Experts of a small language model.
Size: 18 layers, width 256, vocabulary 8642, 55.6M parameters.
Experts: 40 experts in each of 17 layers, 128 tanh GELU neurons an expert, 6 picks a token, a softmax router, a shared expert of 128 neurons.
Training: a variant of SOAP for the experts, 270M tokens, 4117 steps.
Below are experts of layer 10 (counted from 0) of a mixture-of-experts language model. Rows are named router (the router's row for the expert) and show model dimensions 0-255. Each number is 128 + 24 x the weight over its row's rms, rounded and kept within 0 to 255. Numbers have three digits each.
After each expert's rows: "comes after" lists some tokens at least twice as common just before its tokens as in all text. This comes from a sample of Wikipedia text that the model never trained on. Tokens count by the router's weight.

# expert 9
router:112160149121099146090117117159100149127133102139112113157115147128139163135111141102171120160122149162115123105139139128162146111139063156089151121141096139128163121165124148124115098116099154140151135088108129122089112105107175118142146078148128144099139114119141119114144113164107126129149157138162171121107081115133112129119107140184094093137108127074167113141102104157138111114162135142167137125137131130153101118132100134117134103120119101126120105090126113113114148116168129089116119150144160101137166141140116142149163178113148162151153143147126158123142134194115177149117124132096099120122104101144135132101172174119161108119111159159099098111084136140113152122143145160124097099141113122117145107155118138131122111110098177172088096133191061100138134130152104
comes after: "| ", "\n", "–", ".", "/ ", "medal "

# expert 5
router:135126136079170180124142094150134167092159090155130113117118151118100158148129127099135128108111100104138138121111140147124121119125108112117111117101088124115158127134150145101102118130116128172103126145148139121146109127133161106098148160148118143109128157149140099107115146109136110117154127150118135089120106078143139159130098140125066110102094132146156124114139106118137104143108167140158136150104159152173121137111124100174107116167151139109123158119110094140132098182124132145114104141124122105116124141136162150169119130130172098134139112132140137127142109134089131072155126114123105202121096170117144176103121108118142116128075115126073097097081107148075171117103064133108095110115154129138153110190093148140107121161113167132141168130174130131145159142123145
comes after: ".", "| ", "N", ",", "; ", "n"

# expert 38
router:164151153054135116091140110105164156144150132149120142102134079113159101103115117169087101129131106145161095124135160130134106131119106187164132125100151169145134156134113134164134101122140133127095111118090141159145111141109113118122113113138134138165145136150136154127135125104155130092115112149133099126143153160144112125106145124104131169129129157143086166144145155143112124115124112087117114107204129117142138124163154103146090129106148130173096101099123096128114150098103119150150099104179121096143126141131116146160082088109142097124153167121105120171133093159148126121176128160097147119132154124118137118088118134071115110127140087108148152162166098118098123142112156180121141083141155137103109126102146084132122113090133096090134105127119155139121091124088118
comes after: ".", "==", "|", "===", "s", ")."

# expert 13
router:098141135128155130171140120136167141092166128125179114124113103118136108108123104073168101127092119102150131107148143161111104125110113140094104142091093134119161138123138107096148140147125098149079129153156129132151159153140127171082133128105146116115151129139126114120124108165131136121110166110112178116127114124145149116139113137073104116094162143127091136122168078130146103104112139178107101138170136082127151107124121137134113133155116144167108130109133119128108113148139103190152156149139108131105129160098106149154119101149177152135108121121134147107104082118061125143146152070160113122097129100101139159109120156089119153123116145164126133084140088126118152197135107144103108114131119087140165106135147121135197149095112144113103136122110155149106137157134116
comes after: "the ", "a ", "and ", "to ", "-", "an "

# expert 4
router:122151145129132107161121104133134119127187095121120127090163133094118103133107131117123114125150131081126131143159131149140115121214139116122114136134111101110100165169123149164096117118106162154142143162152201109124158067121091142130148122123183123086090176143141119146142109091094128138153174157118095108102097120126148118146134120131137081132146120142108122097084121135142127132136134134107148156127151124099138097119135126118101125123122145147120116133163153125130170141093133116136153141102135101089058147139159162106108126136134157106096179132134100128160155111133127122100174135102137086089129149119132136150121115136133118091093102117156141131120139112111138138104073177144123117175164109115094125132083185141146113140097164145134074119110121134136122132119111
comes after: "the ", "| ", "- ", "The ", ": ", "U"

# expert 26
router:135106112131111080138156097152106141096111103159092125108154140146147130125134142159115140102138096152130083164149164144168110112135083132112142109155157158152133080142122119094133114105067148110139173157140138127171105106142115133138116149085152128166103129130125127110135110076129143123141112120101079118150121143135124116147103153162117133144132164144071150141091163130105119136170135089151151132118120158160140127098110161132136095142111120102163144152086158149127117122155126113114136122157148108164161104161150123137116108102112075144133115144150166125134095115116098091092152139136127154167093118169131154126140110157125151113125113103112099113143153105139153101118144120093121131115145159140081123138121196113145149130180133144143122116091080141145135092193080
comes after: "(", "| ", "in ", "–", ",", "°"

# expert 35
router:142135115118120101132151110124117145119148127130162116115110088131107146123135104121145098145126183100129068106139116118111136136078085164142083142128119144105086169137111137143169128166109122141128129123118095081132130122090149151125082145131146143167115140129099141169143096124149147141129107099156081072083113130139174109127176169113137129141143085129131120102138149164150128117107145096137091136167124137131132102150163170174135161126103125171129136128134139108153118131115114140171152085096098152151124149120124144129114096151103080116126095147119173141078116081123119171128109107141126119109131111088136171153145118089106119104130119109187137117163099101131126140154148153105157125140133147158148118128126139075120108124151139115137077129179171119102136168114131
comes after: "| ", ", ", "- ", "and ", "by ", "\""

# expert 32
router:143129111095138121112110100139159136140113125128145096168127125106150125145132127138150161117161161096126125123160114165124072113131130124136098169075101095099129141130135161092125121115108119148113120137131158151139122105155128122072128117132109068141121107147124110161129116180091147130128127110093178091092117076146139088135099117149111089147156149106125121117133137133165104100092146162154159145202150121146137079114099150156118159117092101176130134118124108131075158147123104163172100146133119149123117169162118124127095097169163123125114127144186131119175131170063071104124150127133121166136125131125106120116136146139107124137117137107139127140121105103135149140163127159117139130160158092114157116164158117126165129098127106143094110093122121148134137138104134
comes after: "the ", "a ", "and ", "of ", "his ", "s "

# expert 2
router:146163088122113137150131121169151134127138170139163153140122162107113146126113090132098085110139125072143095150138158114115129126126104140144169082109155159154129152115114128145112103099113126088127120135087137102129089115112128120155131120128123137128154150147127137176136124106103145158143143095118132146141121115158133150145144138117126106114138098129103091135067138088148125149149157079136120151089108174132133095145129125137106128097104127132176078109146108075115091130120117171130143127125163096157167109149162097121144120123122109121166109146104153110140097077091125112159109160094094155174122116178137146069142154118116126140110130144118140111156165117097131099106127125115148105106151108159153120110179138128105120147140170175186085131161124121141125107168088
comes after: " ", "0 ", ") ", "1 ", "\n", "2 "

# expert 19
router:133177148130123083145105122135094168135150112149147164106146124150135164110134144074111097136100112140109189164093131103171127125094150083146128108120183146130138155078110080123097117106131122130137121109135103136125087148126164129182143129112132106120104148147131099150119132099109139126150150125130096164137148105170122101131139126138141111157121146140146146124163124107129141150157117147114115155113118102143159095121139141112154111127120134165127132155149136112090065111158087106083115118148090135127144113130083121112143181102104134110098126105104113093119090102132166124126113163109112092095137131145146177146158122151157161091102114129126135104086170147138133095107111128088120141145142142136167135138070166131152164167127153124165154143145097161125159106152101
comes after: "\n\n", "\n", "=", "|", ")", "also"

# expert 34
router:093113140148091128130136148138106145114105104141117108080147152103133131118105126071144124142159116093140135110132131128153130132138133146151115115107161156115126093146107153144175130147119150134117131147094122121166106095179119169150148145118127138121115143140065123157145107125139135180133120113148138141152104122124169104121119168191105119137119100151159133139065111103151125129143117070139115166098089122104136125138098139167082122107147124171110107149142092119108131145143119175147157119124155162099101109113157136106145145116136163111131146102100150149141119139129137148097182163098105114153152143081123154094121090115132170137123118172135084122123104142096099138158120081088141111169136134098080102110135148134124153127148154124116115121192108104146081161162131
comes after: "of ", "-", "in ", "–", ", ", "to "

# expert 16
router:110115126142106133127083170123136147170128082108140103086108140168093126165119143138139163145139107109129142123152111129107103140135108095105110103104120103144148104121105119125120169111129114154082133128117158118093110134164130109120099118089144122116100123126083123108152093163111117136135150162098112123112108151108132103112107142115075147102134128130131127096111159118112141150058144178152130129146154121116148147143107142129077145131111106125204120132109127115157163130136127131160124172133111128110118133094154151144067117139113107135140144131153143100144181164148092141102131128168107115133182146142136160134125109111157171106175150147171071133101158150127126143112091154124126107126184110084118130122105123120133140095110154060121134151160105167143117165106100
comes after: "of ", "in ", ". ", "'", "with ", "for "

# expert 24
router:177135103154165189151140144121160093122120136104130139087142106132115153118150143116124121146107142141153104117137096157083112155107147121163112193105125148098114143121144131092137160115132135135131128169176097111122151143115129157108126137129130114085145129107172140111081157157130064112145158093164117119120180130106147133157090147104099122115140096155115108155145095112148109105125077131137118089143176127133117100082149085105135125149121134119125133108100136155118112136121138151091140131094132120110121106086178105109089120133157092090124100136113106144115108109085134109154142119169130140119129166102150106135129090132130112127140158117099109117112079153107148141132111103093096136126104149163157152181142154139189116115124134163137154132092171158100132114111150
comes after: "h", "Ch", "Sh", "H", "ch", "sh"

# expert 29
router:175128102162143102174146153133156115119126118183165139111129123124124156118142104110156156120127115120146125089134163106148125107136149143154142126132116119129114145114140132076147118087126103144131147112140103084147075115136164125136123090135093116098164123121142152092126143121124133131096138094147168123126103140101102131159158145116159134107123070130120143128116152109114136125108128133181183121111147120154106084112143108101183148128153140181118157136149119152139111147089149177139092101131126120154105097150158145161134117120122099147120102136113119130129108107125138143109166132131089104157103135167125142113135135142135122141116114116094150160142096101138136114127134113083116123109202088166131112144065142174154134142136126029146128106154121088089126129108086
comes after: "S", "L", "T", "K", "Z", "J"

# expert 21
router:133157130137082112151096145156139160124151126149110104099119150186147110078150103108139106148153122144115134154120140122162153136161102128126139083117176119113143096135125133160118124131135141125149123137113078163161123159112115122130150121088118128129127136133155129141141117125148140064169123088125133157148110121123108100156132156115125136107135085176112123153121140052128124112156110192137158137111126114137087097106139125112178109086113151118101113129134153138118157104120143125152098134115114129171140127165124093125154152121097106134094140132160119098080120078060131084162132156112120097146133117103114122128131092124197143133118098116083103138159129129127122099121121153113134115113086151089160124144114132129117171151163129135150169136125109120087143151187110
comes after: ")", "I", ": ", "- ", "A", ";"

# expert 37
router:102094167135153085155141121158173143100167135163157173158079126129092133107141117149094123131143127111161183150103163124150126115098197110080132096144092186118114132096135168130139117120126108140158144132108138086133107098139152128150103125160081145110128157124096108135115146143156154133109106126116129139146083071135136092111150137096133113131141152140109101127087127124126130101094165144111115171093136096180106178129157129132112123147123108110109146118110152152090128182116102115106129111176105151101136121118112142130147149130120172138168109142141137112137128151157143128175154113133124133121134118125119113090132132115076131171126114137111146118092142144110100117145134173151166128111127129130095154131080137105111096148095108152165140118149140132123146100122078
comes after: "| ", "|", "Con", "in", "In", "con"